python train.py --num_hidden_layers=11 --hidden_size=224 --experts_per_token=4 --hidden_act="clamped_swiglu" --moe_layers=[1, 3, 5, 7, 9] --normalize_top_k=true --routed_scale=1.0 --balance_loss=0.0122 --lr_router=0.000978 --vocab_size=4096 --norm="rmsnorm" --optimizer="muon" --train_tokens=395400000 --dataset="wikipedia_en"
Below are experts of layer 5 (counted from 0) of a mixture-of-experts language model. Rows are named router (the router's row for the expert), gate (a neuron's input weights, with its number), up (a neuron's input weights, with its number) and show model dimensions 112-223. Each number is 500 + 50 x the weight over its row's rms, rounded and kept within 0 to 999. Numbers have three digits each.
Before each expert's rows: a language model's description of what the expert responds to. This comes from a sample of Wikipedia text that the model never trained on.

# expert 50
It responds to: Verb inflection endings
router:590537517434405517487492521492554513468553593574554520446561492502507500413463517563598503585596534476501518446539465515461527665525539547410459496476457512556457576477473535513578527556417446541468477543555541523507408558469478512505498565493481447470587436399541498514528566484479473438618586466527484484533459415490499493555432517503
gate0:489479491453486560402513573562520516504526480499516477508524476545573521402469543625530525438555445571578533442508560494514528536456433536479466433516466501567538585527475544416540624514498520484513589510553453543525541454481411442494464459568420536532520418542450467462537582418462424515538450466438474435463527504514415575470480554557
up0:505423550576580459530547573479416467553511486486537528475467435452398600398570497514548503532357381509486488504424474485552409436456523468480480537583550502440419525486563532557433391457478400452539516545501461529461493531472476518555490486469530454454572572510488555529430528482466528509440589574512522491652414490521438468419509448526
gate1:498466542505447532455443466496599498514487481517482479586442504520471506465449522513520552510535497498501482402572463508519547550572434616508537443389365555523490459497491599526463554524520512495493486499516487491567449531521524581577365496521458463514516470577473453588642579496456568562483514466484460477426524465402559525490407474505
up1:512432584519450470602505499488621465474404494523511478490520627598495496441508475540524411493512458456421478432540387607513520538527491563571538472392394505490430535476475526518542525472479437509545473495469457487444376503490434532575376467499531442566491485555476458522456557485536598534544516466457463491492545438507525489537498522525
gate2:485505509550570457511469599464433509443502401400551505511632508474565522584558543479472499542498487477487428468468523466447496486471518496546500478536439528542538518461487532533566493468522526533502601403616428552496516493480545535570625498450497486545547548517470486475439484525445458481462590430568349513619425536528495523496527410479
up2:510493501476620528515485510431459569474555456449489549514595512497503578641528460407500485487488555475521506464484526535517456447494529456477468574568482459512510531506459483539550523486444441447515541440465488499525474518472528531462557418433542449435552440511440444445487456495483474529502554476526466482670523601521505501497439464465
gate3:501589506483403485431521515453578537474466445519510551410481469518419510508453526561573507532509451536526625601491436570367526543561541599474485427471435501610430445523558495593583553414427385536499492489439461524443534508508572489462542449456491540503484502515560423509450532477493489475476556478507532431495474577546551508447488458384
up3:550491407433430496504485519505591558510480402513552500460521571505473526527382593541462442535499494453448617542449483553426575616619479371459461503433512480427418469480483513529537455532458505560493483559513540563495480482556481518465520542559438515439467505523443471533566402509520491507505567452485543529504521600487481485467546544494
gate4:478436487560488513566546407410430434520525464495479491480473413491483462591504528445525403523615479475546541545546462581444451565379558632457574466526509485593449523543524535457458506423460476487536515501452483528502499435536535456527513437518520464483569536574524454599447499466542543509481492476434588514509436385485535544571457491586
up4:584379497444479527475554450438484472543544491505450411536454488563481521549481521455503510521640546456553510543554412508496487541439628476488620462526562434540453538513514478527429431519391523624421503468562451478584542491514495524511453498468446465436414563461506505589445475478503493446576577514497596541470538334538532463521533518578
gate5:511486424489524473482538529472495528522608467444495447469408486349486445432495488522554624577553460555436613565481515534437507479516541529494519511471526483463513532476424455570492509518583508490518551533485557495524411434530534512515461446572513511466510493550581526502533439525419526455572513451395495574398439469584416495434601513527
up5:486474558517366493566521492557521589510526515444514562429534494529557447410514414489491511440421575520497540449573390487502495546520453554482417578563447504504544511517464566481460522406593643427599492564517472448365560534532469452536558478442546530466512490617511503539477487447547464540458574554531522426506511444441470474489476514453
gate6:473481576543472494477443582465501538554555525463520503476544506517559477549466538491552525417480556473558470528545523483463538458423561466523498519580472557562443491504434536570562477591502512543490551573564489507387501497533453468367475538605509592524431475407539462469534572581493606505517492423531563566493457495445471604469455486524
up6:379508578510474498581459568569435515449484531611464477498459494402531515441506527465498446495523406511442502585501564574483511515428460571458489570404504511448527502570485455445464588543520402389550511491482552423522462519482485401622525537378491446474477478556515522540466531463546463373468483526502506438492527425435484502490512397372
gate7:575448511549447503421451459470546434547539522558571513448550492523455561436463521516499520493517483551539454484513457567559580569470587549397538519592461496433486528463584484506464406600430525524441492532487486513457480485544503516469569540448519526521471498475480515417485503350485393364577532499495510509493540465490501504577433511437
up7:551407613464491575500443556486536479494535505514507451509509491585416564485467581456580534524580492465484547497529466615422590494522620521472484438473474402558426453562524477536480403514438550553429517462495523547509467513555461499463520496521552497528419520509465417463522632410436470394452560547482531443498472380501446510522493573515
gate8:418577555508526592444536517483463429493460513436429556470544502464519472425426480522491436546571390510509429539548529562483426449467549532510454462541511511547485488491539469583398490544476526433514488472534439495628490528505510502443535514555370469539569413501472515538582437567555509456548518516458487530547482526504498447492583411456
up8:486521527470501516499578471427562447487600472486485513467522429447436410452465492498580408550440507520514553466642527512545431451378479545429491488492498465507543564428512529616553540563498553513469533513561436505593442443538606523489447427509454498530597448507471536541581472498522474445563469544496501456478570429446550396523467452458
gate9:510520460492395516491565542481453545541380475436457468539562538537485522436481394549548575545508460475532520545535511434507466471535499574419548549520420474550435540490488532506476496560510507448515539496489534472547448605513346514490507484476524568447562443541531501573539609406475499483545561452395474466533463434570517479533389518498
up9:604603560479502552474554474497477516427384570479482465453466511540457487487464541553494506546559484467485539469507422419465539539549453579449500425431460390507456574578490533584527465526473451433494475502518465516555548637532382516529592497407443540546499556491424481450537566456505422512571517538479493559479473469557512531621486490453
gate10:530435535470470511452412417558557468431483512451523614464539533588531522492437521495476486482508478500429450398395509505502536535450518473378567479519472383549483504528509492412563609529394482516450426442483519516519502470521512534508497465488411480550410437508473463501600572474471510590558579459437538563449485413514518480492616476549
up10:495522579435499443553522475521478479576538485542514505453528495422527415555561544560540499590484509512460428451592458571509500514456509448553441508539619511446564597458562474618458526417517378543459507515481512535458453490489463464516510514561482462536495468574520593494530435547509462452537519486555545470550562641489480459413549468539
gate11:537456458480478552531488407511502504485557515454524558561408563508519524431470417506453515463429384517554572527439344470497437554531570456493393540474498505679473582505479421543477538407487517516532436433527520496549482565473490547479529475423532514528507525615444519469592487483522551489487489573494514451522473479498535491484523427605
up11:487454453485565614521424514389518508533547512479527541524446494498521507462533463585564588422488524488423452533481465439463465589603541505556515586548486426574401533487480508552511491397509545455510493515449478542514494542564510548523616503482551472521488490545413475518592499525512561511472507545490601511555457493489448521455496486509
gate12:485545527544491524477531465451509542501567554484449471513511477554551411509455470517492540463532376400451576458483506479523513462564508493514459514401507553534475479583529562451534494480517548520498442526536544563493535599553475561501522454376542463553488478486506469476508528488556476501460588397472506516498526453501485534446550518506
up12:478614532479460535561421464470496547493457526503468530546576483564505480463480393504559516463529538481437493547448502446538461456498551448477407504485476525543443497488516598580443513535456549521496564573498536526459469550433548560475546449502545456465557449497516515508504540507542402552502565477513489461588493563553450528390496511510
gate13:513526504506582449521523467520523452446463512537524513471514451465516442510584479476511484569518437464507467479580525499396464455463513407531505534553490378579507579493501457485480545450433421560503495484439581534448478472456474557474550560615428537495375491553417624588462479526467510473617477484516542407510598519467463420464470569545
up13:480513496526534552427518600447549526490466494606518540558467532498481447451546462422455566478489482496490467494567539564456479456559411441542477466469515424598560574431496424453485507494459415547528523487435483553437571502489505527483547577516497575475449506536452516518559396543453518484570568486381498475511502371422524430445465491504
gate14:533581449533451491451509544429520551479503562461554431530582607504463412640422461499424511508511491414490577475437523577413481479557431561511476491479523458480523566521488486488500512443533487454491454479533467515479501559518467411476415556467530505520494403490513430458470561580506439544466555504538415457419528503448523457462517545592
up14:506471515531435544457495497438555440475455438433573457527563628553508453475472483460574388543503557507487538482451481576440547422548477647522503542496436385457494610500500622548480527445435546455522441594528509506442513575439587517571456596521494460521533433479521390493430511529529439545409495517476530386440465468444477527492546542484
gate15:555520464453420485473516575457596546539514497493589440440515524506595466462465500483567530493575428446447513457419479459530625560549522555479486480477441503485542571514502598370512569595491508577564441491551515529473554502464458460448408495523468527503622434411439445523522480383482509465477502506509490480399529538523531414548522537508
up15:536504439451495570461563498467432513477500535483474540549499548384542509495403498474402488402523480520643461509559519531563501481475503506482490540496447456481522506532497408494529598452443465497436451433485476491462437485536472473536446548512464522521428477514463589553495512527498457548572503449489460485490546448501477499460576539513
gate16:565514470406487584432491569560524452478506504489454542426495469530458553483485445573514439456551457478539478505522522528416502481529488470558439534506506426460417483574559552525472404513453479499480427484528546491478510539494550509432582421549528443478576466584511462491560477397481506377513510474482512485538482445521535514515571550480
up16:543514561488525578432460548436477515494508461470489466511482535470533575483460560526480574520504495627440464513500522386553452451433557303399514551431434489474573547560527505519486572431430531593480548519495554480497520441602419433465486460551412469485471529518485503544430498576456534514522537553512477516487438526490462467530481539564
gate17:506546509457456465547452418507521497534437508485516573521576543536522498430549462539555599504560414548531437361457445469525535548544568476538515492472597535446456561433559465472534592574484473536534430441406429468415516459465587461492488455491500436543506446551484482588448501407559529507538539479478442536486490449558510489488523518429
up17:431524456446563461503483520501567497471484443491536562428471469467434435560505384526548595549490512567532567313563425511439564539522532477529400536568520529459458502513541426550438550501552565419620552505373557461487526433541533509440390500445563468545459544444483524487456562429484544479461504508542469457500448565523536513569461459469
gate18:456539490595456471394463524508472486475496478506507513447416468532555492573484432423505472488522492446552525473533551475511422524388600620425522503471451499486409482453500448452519503583496383382417529477521550411460515517514425492488506487548570517562521426454650486505481523427487509429541548433570564465499439514447496517453579403490
up18:452451470543534501554554510546522464435546492478517496535503550578447573504540561479507510468552504518605559393532507601456511500602500614475434471604548493526370466514474460521542546441575374513480412497422519509465422521469552514545458567530509400520563528557510477504496443539499509584516445457457499537404501437495537519588536458526

# expert 40
It responds to: Place and name endings
router:481516540479602486477484510456435472503477451499503515409540458500543496443557564479474545464622533489484545441480519464474467438489579575522586442493497531610461528345440508548456470493415495514431478542522538599548492539424470456495505510508487465471552421441492570493520526564539538569569551430499539528562458453417433459469598504421
gate2:512445510523515530496630543498394449604548380540495523560512434455499555517430520467477561450590484524507470561444523520566481532386483583552535510573529383460476442448458480508514598577471554428413521483504587479575464495497487478491507490518438488564394552420521504502465497502515526464532502489491512555506402473452571578506515546488
up2:517487546554412513506354535489560445546499608473563383528485565527508525503441466463524509518505534465437505476469478548509515459443571453508498442429430473470489485516499577541428425574520438523525498455426497558448539477546520601474449569537537544485484490511508487480425572506436491415515447513488515496537448544522422501534416463466
gate3:542495462521575434583518429426504565559508491476528491382531471486576523460562508459559449413522574443523547486505563423510497526564546457519479550458459465493570549542518503534446507562460497526505482485479540503449501635516619493522363441456484491553512411646513488497456583436602514482538487502469519445490449514478549488512506559471
up3:551449454508540532593514439557525558543457425542554555445491448520488518506539502533506409348507457444502554456469497392493495554545529490432519544540478480527522478527442567481493429495511497474505544541529529568512492530563522484508503468519514559524484472566471398515429647551537518449527475531460530468544512482462527562523478398471
gate4:532472504469488530535465520461431544474551519523464434415541514497478532438612556491515431443522423529528489494539498488468526501514545423474597489500537546327547492457468575462498408470528418452534498437484559491522563549406470538509577494576519498520568538536624577538574468497569483459467510418535507450556479490567561462534472482470
up4:579485481548536564470542465441417435488454528498488421479481439453568511599484536481588559451450504492522501543607419561519414459523505480597399522584507513528466486466541571555463468514487467450431560528489594426481462503457525537489446516590396518503514395562471542555551534470540434486490527513548559473540499515523523504480551479549
gate5:508452551503536555581508480560397473387538385497462467509507407539606470472480548485541460441533440518631436535545458484583380516497463602512449412521547458496498505420547513520548491485506435522492472417513486470442524524395556553555466516530464468479525490545557548418500470546584528521487557497472460536422442464556490433477575465415
up5:415376520485470527517449493506445442464452542463511429559547488454590455522475504549523583531526445600594568485508413484521433534559558498557530499456544495551466515440499498546557548500503395523520510476440546481405486532509530414627569431524459427448505415616520507461441516491474506427456547457493572482550471475515376511504602508494
gate6:502498564384507466468440462501490523559469458510478526494567527400490442558424517501476490538548525518542398538546537520413545488500531535528509524438518470550487503416515426490480480517515485548411483477548456487444447437486553515609514520458476490522560487476473541518529497602663540560594549538566476561489365384530477488501551454481
up6:554471481447509597428473493406417564517527532492473564493506482427488577503547425597439535504502475589444477515545526533503522527577507427577587558442435511518542532479491476469429471557504491482478495591536432452540522498533474476463498457519454460516511437490455534463567483412518395562568550503405452457421508534428423531447524548534
gate7:530496523505508438520484528461426548475542525517519503426551491526498421463562516460487537507512466546521561468442446422414472465467556534473434605461416546563486541469349551472513471519482557516583565488531464467499512462580511553594490510450430512476520456398525511418443573529475489550419556624471520524454374531458500487454470540484
up7:488544465485515526589486451511422498463558433521505496528415586604596408459484514406456480404544469457552470445447547486471453404514621566508489468544587529581454588540541507562567462576450506552496526413513589443517556421479546544575454549478432548451435508476600563526572496552500608464511497448544452515570425469462550508513528532514
gate8:548589487514495427403497579463468565516479444565519520468460504564495509441435570433539556481619503474503542537533429458436445551522497474510486552438422557569551662490450467511530542544412455585521488477432510527578523583487442452535492503491533523468510495479462534501554520490412471453474482528522489471399476510539483428538562567499
up8:586582527528534541415603494593537421525583456432418479474570486565472486513587583443486593475466455467466516523547479558499553494517566489490487550573403465582455544413459447450573382477559599521491486467519511504569479529490523522504498469501440539441468426460441483558408514442595448425491492455451484471476446496387555566604545545463
gate9:499509532477543482479604612474476431459520475472465520506554573465504537464606466540462523566516444482486486523500493494510402496464483570600547462454490594487440491510476410540508557530577448564535437488527482498562530451572582495510484461497383452459549500512513472471484498562571527555497549450503439464491458599544531440413495468586
up9:483535390400556485626559481530445557457523520401565506474492516479503442515402495471456511496528495496534498517543458465432480442649508468524474550531419567483509561564493470533563465381539476506568421518418596580494535553410533441499361469471557477417507522466397521508519509539499552494526436516456545408546518515487559456508422502522
gate10:445437520508539457497442454504480459433518442496519476421467470407542476456591504549550531514463441477550518399567518524503515485528434517454545518535449504576461540494526536444483526558485398487511499560423515597597546508434495534468474501441477569522508480421588508405477578527474475499481610442504595459562479521422545568487550492451
up10:549558574474468500408444507502520476456558492389488420470509472523579385410503410472507545529452404495533588560484529607456477520527485495446544513443522588558504490522502456472481567489416448530390510490427507483445446582477596502486480611464506550517466527510529517419507456573523438494518603514407493498468532513443469451366541498562
gate11:555516480497552526422481563472523550472466481556510431358612514503570398534497518396508450562471636498443596585547470503543457449517494498427478455537492535529430523439396492560480448516629493465582489520514473538545473532480505459514442588510504449488538470499460575431502540540496485487452520555543533570551489560545453465451482539520
up11:609388465438581476487493479455408526531439534516509470540591471481513400493501470514531534499513552543507510598531523553482546568487508470555509480499526593454417560523500583435478411591438471403556477548525488455407586553504480532554469537484523485523504500477472550415548476553464522517519497479524513562483468549535405516493480559473
gate12:449519500528409461492526434472517432498528462473584545495479438503535456482413526418457478463600633509464526513566529467402520530510487512642488487467465517527495508462426468544517494565442549469458489521535558517472576529419454449548463487512486508430483437383503512398465500604615504562574525487469551359616458602466567460530470461487
up12:455506521509441438515556519447562512500518487558543555439561464445508520509618508460420497472472512467467515408580501490447428505491521557555488509524496503545542403482543424467480516466446464514446503593576532442438483519571442435500471557460517460499489457442464477480547465488509483554579523491420542527622489558493534386544514494433
gate13:511430541432485483462522468544479454455533519574526513408436558399519556440506480534513484575501506453556456457468539414522538605534439530536530464443558520609546445379474462443522436539477489524464495526517503462571372504433508546504462499509492512514534518401524523457572447520488479561627492452513428542530446534540489493439574507469
up13:501484496377478517444521497531437473437491486562545487423431496557558512539582493505543572535521493431609513522514562556478579535568504412458499430475475431597411591376544395515490397546478451529423512513508543542507384574445486487500456453553533457524567446371495511554489505445512534477572534462526527473494468543494495489447543490564
gate14:493451549484490484490563511509545432494413463471508440490572428549539517424506610430404542573540512532561459432569441480499507470477630462556490450527532433535480503499470551536478508524542551445568453482572531558491488518519536484584566512500388510504551489455522489522555510525520551462555500500523520528559416458488457459441474442564
up14:390475510498406517464523412493535445377539471467585473611428509587445569562498541434476529530486460477591444445532524517525581527543540432454449429550502483448501611453391494544536559512530481487559490547518525517538471429563541531486493563447435527482482408466422481498457417561564367540566523531523428557522479491600433523515475512543
gate15:369508467542526519503467610524532478499448454499471533446568482461485572469492574446552537530506481512498475485490472497492483496524478492517509568499467435504486444405470414573438609576479483390528519571483490512518439547513405451506499531579444405448517429516605500488474563521568497499551545539462500531514433439546447467520550538485
up15:467492505514549486473469515492507478448556488490470513498543513472577488471468570572439559595634531556436502466486499347530468521561459476552478480466536396543439507481569637456551489459481491428486461559488430473461521463580521501553484542543426502626489520488621399554574469473454563529470541450560518506453452481580510540516430488477
gate16:494465471431479453448472546522473525555461527508511481442549499446531545292502435556540493518501554555421556451414428532444475508545494460527513511458476600500577507520474553482521473474468493546523450535524425526497492556481548428464512487527555498557532458581614487417484488567514497557477596466515547451560450618495493507565428584549
up16:558504409462486500481502488518476549471485467595451484523450548539462419566492520465463464489519412539474531411472478590506470443600483508413474575538450519556461505599509543542495507418442428605540462517514516447545472519549487445525523530469500535512499474556547510476382561445491436588576528547428580573643493483452539549567569619521
gate17:465489450485495535469530514561531485502467464501447549555580501478481545444440592439452546492508559487512567525426418506670508477440461444493472496500468508480536502442506516512550432533551612540420568424543445542509535572505451385552522534468448454413502458546469443567479521457589473518513449549504471533518480540588480373448525460651
up17:574503568499426543505531515487509564462547566479537500464560465438544503522491574519412530415541492527545495459568409471390588619539416469470457454568455559549470477537529489491546499511443417600558577555490557475508529505551560471500475416511545553560470481442498548486351441549452446484505547501487580560521523343497542443461562603410
gate18:534495522561562519450479452457481517506487418545539548431508481496465545540499619510502451583561427540582494592506464557610511503531505564580475495605496530498396449405535487465422547428475575481510457516516430561534431515450487526457492592520469486589507416499564525426540559453491447543532437464479497543502526482459430467405610450497
up18:516460480385540521478560506450542520470521378642618503537476446550469427500505539465453493551454478568440542461439533449582487382568417545533386530526491518531470619415410505527548502465533528471477522472540567511486528481460544432563540464482440496481529415435513513461355483418540555567546487500525479541506518543456521489498465422456
gate19:501533535485597465567458522480477428546509490554605482527577500561480539439531488548446488507608530513398514576499512556488536448538521576556452443473551525516520466451571573507483468548450525487459492462527564605499495471493611430500461466447472425438539501612355463398397470546433531479507453522555488577515508556432438538500524504416
up19:480493443470571521461461466512465456566635493435548500568547551491417435576552492501525556625488457420459537541591441535626612506518456467545516550468500529542477478466558478497537515532516494598529539484445546503534491474451547468431494411490562452506484507430415509506451541492496564547437458504535478501516520501373445446524530449442
gate20:538519467467513483531506484506486521463559492464456512461481526624534548489546487454510537520577473506491480522468490452436432436609428565507491486433481362599535548562542540560526433589415484541398510419492445388416471471550484522553487493477454436453540517540520552538530474467402458537473589564499506426468484422481489431423515501475
up20:502507497474613450547486514441434561547542525499513426454507462521516498456482525429480507530605453477514496507454459418447515433558629508551497522395531486573593499446510504548499430579501563497407493527484451435503465508568533514523537507439406511388542563515541530490408506541476450574573459572579531421569465477469518503451501508486

# expert 47
It responds to: Places and ro/ri pieces
router:513472559536617501468554559435469507527478500448531463433522531398637512461571568542582535517591452485432528498418545506468415436454532494522574495559471419467529502432423551531398500561477556557483498520476580517434545510495481469482478563431451491432518519487461464467566569527486509431513548513509415607491435520433454471351490564448
gate0:441451474508561435436498456439502568494472523475570551522593425414562516486533501508451527514592403522613517454447456479561529555520568558562456508543569447538539457513467567477464469532450488539580476558418502478515485468516500518405536467510493447535460455541473491572537446444388525530441511529507468572543500449466487458491463540450
up0:519434553465580491590424498456470466584509506487344442555529487567631515502447541555477479487541501546466536552518554463501545513526565519496508453517494509401494431497540529543501433514483488452497562438505516507505475574515501457496510530564487427509497393478449469478552479552515532535506536549568513528505484504456394480475512498569
gate1:409468581537561485599407464478531443511502424521570466555629522491476553608415526545508497432615518492481567496561508410429535411538552478576474588463506498457462521458480527423394459458570457461498437510514460563485559537534545475447509490480566518454528496593556494561509457595487459468533475395549475478503524516472477484532487454499
up1:478493479420403495449609533547428456480466553523560582541567548609511493476432486514518494400502478425494526405541474546547488591488492545481442465525503442509572492443537428386503507565464530541482506473496448468543450540552552455405510518590513461477492515489425583410487487460502477402520452592491499484523552483443433482439420533437
gate2:525418413600516479571440476449608491462536561459512461444534552349552458510568485478501532514535468545506527504434453477449412426462487421404447577589454445486487519518512509598481520494464580532496541503498555454565558519593375590515428581589471560471485510495473502506450457451527540532427598490536520521481482549459596567480410582576
up2:486552625443477491506544483459462383568441527496431556504602466532600495438499429467511587550522519485506525545557494449542533565514435454437456583480453524503466445564463558476470506588409529447473536460511482430487481507526483559460558442534504483453562496503483520410439401531495454452495568587523507525463530482494470558492503533545
gate3:441554572469543470461480555494447532431359471530606416427530424533504437414520455427457576530515458541503547529439437519455544413469540522467561614542521358503419476533563578509468402453555634480547493425573360450432476489464507457472523566572516467500549515575504518461564573539523481551487499464539511537523537476513455466521450523490
up3:472493561585506486505472449603445474460409514520542438440540494455467542393477395550500555563515478515497473485552497510405453481417475432451512542484461568400550472487535570404483563515436484588573520431500441485465479486472455558481509517566553436556564533514619503535466510446560439569495613417463611522480473470475472535516434553565
gate4:321473535501441465455493601488578525478487445486571513431580526472591497450552504508494519532521550458470545423420544467468602417459591506589532512505427441489536472556486407500485529464476451562489562465472517572549570469512497413474490417475540468512494534470551557548573504459540536421536489473466559500526525541440511542532441557452
up4:477477588538558575427492542503557430510509414513547472470486379568415535483557527433501513581537587433527443545571560480457552441501545486495499427446494546476410548481580555530479491523475487529475473559497496500471544466438448471469545519598431500461450501460617586473499510520556497545397551448549558498584565533546530450410538454569
gate5:548493514548486608502496572495481412605519540475495576556498461420487528486533578524435497430474543515506512567567516560485465469558523542519462457507532446501440414559442505518492481506437553474535460489538460505521416469458608467569467485481434468378477521533404471429519481494554486497490469536543475625538475506412544542397470561506
up5:510579559476576527444507537560518479459480535458518457518476450448558479531593426526451553438571477574484492482506566522427458423487568472550548523550521476539502449476386536618443441509501418482547495509511618428412384515522560408478510531504463468474512440507583432436526440507449483485488526463393423556485537462434625528509628520425
gate6:541536511482542632406538472565589458438484570510509494396409480552588584419519493510552493524560529525519503477496471516582545465473587520472541509505544451473589481569485531556483581517550554433551486512627516432399426456463551559481465523482557480558527495584428451565562527377508559442463579505493494499488432549600476512567406465409
up6:516492530460509472486448392599522537465492534494576492473468551529429535528477500421531561500463418498541518507479478395440632584516481439521518505497496526547470549549525523509554480425554559489616433551517539470380539577525557531523441416438598557545434481401455454529525624481521515472434485467444451461507474445448625443522469491506
gate7:462413513467574488429528494508514438516481512494460515499491585458416508567571506609519530525524506502473541509466465447453442496408456475432566553596508456384500466528523588502557571454386444490537551476559510438491623485582533472492521504496511481460438569543456524539466499471544528575482544552415431451526517596489508500578492495536
up7:535555447514500488549523502505465470531501428603497545546567388431520525538519570593537516479493505493556554518534449352490598520535465439534471450434492450517511482470452448526456468480547527430447549396476533466456548461486417432395485518489473548498574573472575602495487493428570528504494513516495505483536542488515605524484624476507
gate8:463472434496461506426528410522521464542490367541475557482428387553529536527470565430559471449575462471464481475428412472463471492598450504542561542477458480516489566465634490550501459466510480417548435467450481506503522473548560472595506552500481499491559530515462479460483430609519510595550478465463420535522433508497606416468542437401
up8:497501505540507522493494460509508470423459392626458545462448414542559403548485509546426493434527548541493515495556546504448491523542396456595449565512443439571561538450524549497571493580465383393500562520574623515530600527521510425425511543568542484509482421587503555486489470463509582493480496466454409448498546503441569508443487447551
gate9:425470487446593504479453541416386489466485569486569511517521496514539612534577563562469565496521377498533542460482517601509408504486502547507534544463538509476534514429458543513405512432406483518564526536487470508427478580512537540487509598544481560508534353519520486478590518492516462546427518575498484535557430508440505420493426535556
up9:490488558425446506449509558575497490419540498530505487432520496468424380484491532496521559519471605563452541567472540611431500501540455483489489569485585547543455459474464501474503532523481484436462506545557529481504509605646527459410512472579585450515499504576513424585519557487508496531451466454545414488482507492431526469501604557434
gate10:447489464491556523553463545565411462441540479553503463505513514419611470472453520510515489460561505567447484502487562566514371538420470539414510512509592426457547538451425504531507484432440571539494559490517473498452481556448488539461428515458523423493470464590444442610574602520493468615533511497507451559527446567476525516490493527420
up10:543511517532547452467481494515444410508522496489508477527549454410479481401388431510542456553489576519462485508466482379532536502430484476402559573544461536432472510522481458547561556527604483473483437522532532562592473389499506514536567619516448476386625456527367436479547544524495482483591531557513500565508451473430501562502506402521
gate11:491437542514486507494519489497530454540460466427483478328525510540456456579612501462602472468554481475478476421441428472474482486479539591522556526490494440475587527462489465417470440539531581559449530509508437568506552601518514438469478583519545602507593518419466505525462523555522459472626501503486505512462481608555520537443559421515
up11:497521505516527528519383483417531470453481525518445377524547499546549590403436467583464617437402510470493558497524524540348457488514562532495465512528505504602469467497546421469531450515564525477525572549538469481497495561553474433440432520536539355551398449508437434555485488460488507439529481496468483615506539428502424539529419576446
gate12:448521500430508465464552443524411456529476527512564493435515536496452519518481537507566588434506410531490560510455525609654427442472534584507553497462444518563554519466436597500605490538443526487491429405488492534502471525445598436428498468420541509434587531544394563491471577450497568469476511531556524463525428556384550500474524518465
up12:502468504493586546487541574535562531432382530386532446513576527485520431540511573475506555472469506443515464558462561454465480524474412549578523428547573516454415455490534505545449486471519452551470411475452403444541532635524491482459459626464459509468470535476513500492437594447493477526531436478484507636503503517555480597474491511487
gate13:574527477520570487528492551485568572416518480549552509532513615531525516509419504507436452515476530481500481529406481456429579516494404471477498573468497466412482540471593487509480415504525533582471484518468442521429448519621405580508495478581480447409493524530473522384560486499526489499551554564512495452469435463404503492480507530481
up13:471549543451611472478548482496535457556523424549446579483551388504612539449483507549500521509424521518475528499437496419496523553493441511478496539499445508323425458455513542489527509544472521490573408593494417548501505553507452477496502513582487443514560514455545432383545516422521434489564515475521492482503504433478474469525437520534
gate14:515443513515484503488568567526538503443445455454532408475538457448510483495585606470416460470557504601514538548459399542502498491525517578459551485548546429486476524481496531536379445511546517495491481458446539508505452515557573455519465584512517464465528522496475422476561557458583443500518433525544474615528474512538480577471516440514
up14:490484550482580491478442463511521504569587558543540515506369535461558473478468466438495519522537491446446491524507498508523569521488506490484634600499480454469581456582516486458491405537526541506499498483578525543457566606418542467428499558447513490444535489435419469505575490436448499436525516522479452489536462525558492526519476419534
gate15:516536466481425551520478551494536531491568595522486481470573403481550484556554456468495492552548472588365511601427535507442463478503584616456515516470552574437504539450551419583580459508516476572487499415567502529421589500549538429484534554452545480454526448491536528492458593530433462495501532468515509451414525438532466497513467551522
up15:529495537488497553484469481416632478531591539527508569421447443491563501547452506470442483579431483560483496555497584607502604509577551420544427486453516501461553543527577451583465465566497544517441597537443469485528524446521469425429552523569552409518506441485504560503523399542445472506537479617477481490486530504481413557408537474463
gate16:556529513484552492492502548466465475443501471466451405477501446559488528506584577556468535576544455520551548542479500511550490500551492472545475474525467450424413480513347526498572437603400545607408491599473633519516513529512512498503519607501516529450434497451514487493497560451434519429461505522465447530548459561458402578544468512413
up16:555584333542494550521543452522513568464512489469498472479573564532513427462570414426545550509567614520568467411484559550554479466555573512518521523564537544489459541516508432569582446488509465583517450539501456535532496516441506529519470439439446476518535449596650469577574562421370472455441482468509447454544551491521530417538538551527
gate17:503516510551516428451450608434505517482489521465564516482440510537580463479516510444485484468512527431536437509427504483462478510507600434550499459573449510595505452494487573535503477535460544573552501515484526528491449569412425526438405473475451537503542497484633554588552485528468571430526520464528471607567459468445487444463461622378
up17:532467524541472396474467546450530507424456556484552465390405604532553491494503522492549507527548610395515464490529612468579415500504536509564516512499480405630518467607483598450405495511498581542522519563489527499473533544505427531478457457530490499474540523591538535521493471456418581453589491480453476455542452456393574431446487599470
gate18:512504507528608418505516480532477492484480421535545501462507430449478573551518486561459471446518556494451457518615583548345542483503558501633454504596504427591530448548526470499435551472473512536429531529484616489481476567474550383469518499523474493516507489417493524500605475480441449557537403419560530514570481522545540359536516477475
up18:423518524437551547510528457415490535514591471538520517423486488416492516475435479507476470552461564524461457550537529495458515502462484415506518458463511498557519542489458512550455511548483470483556624547512583521522450454601560457491444474531483525510493457480555523602436465528464458502544537574551544537485488499516480427490590575511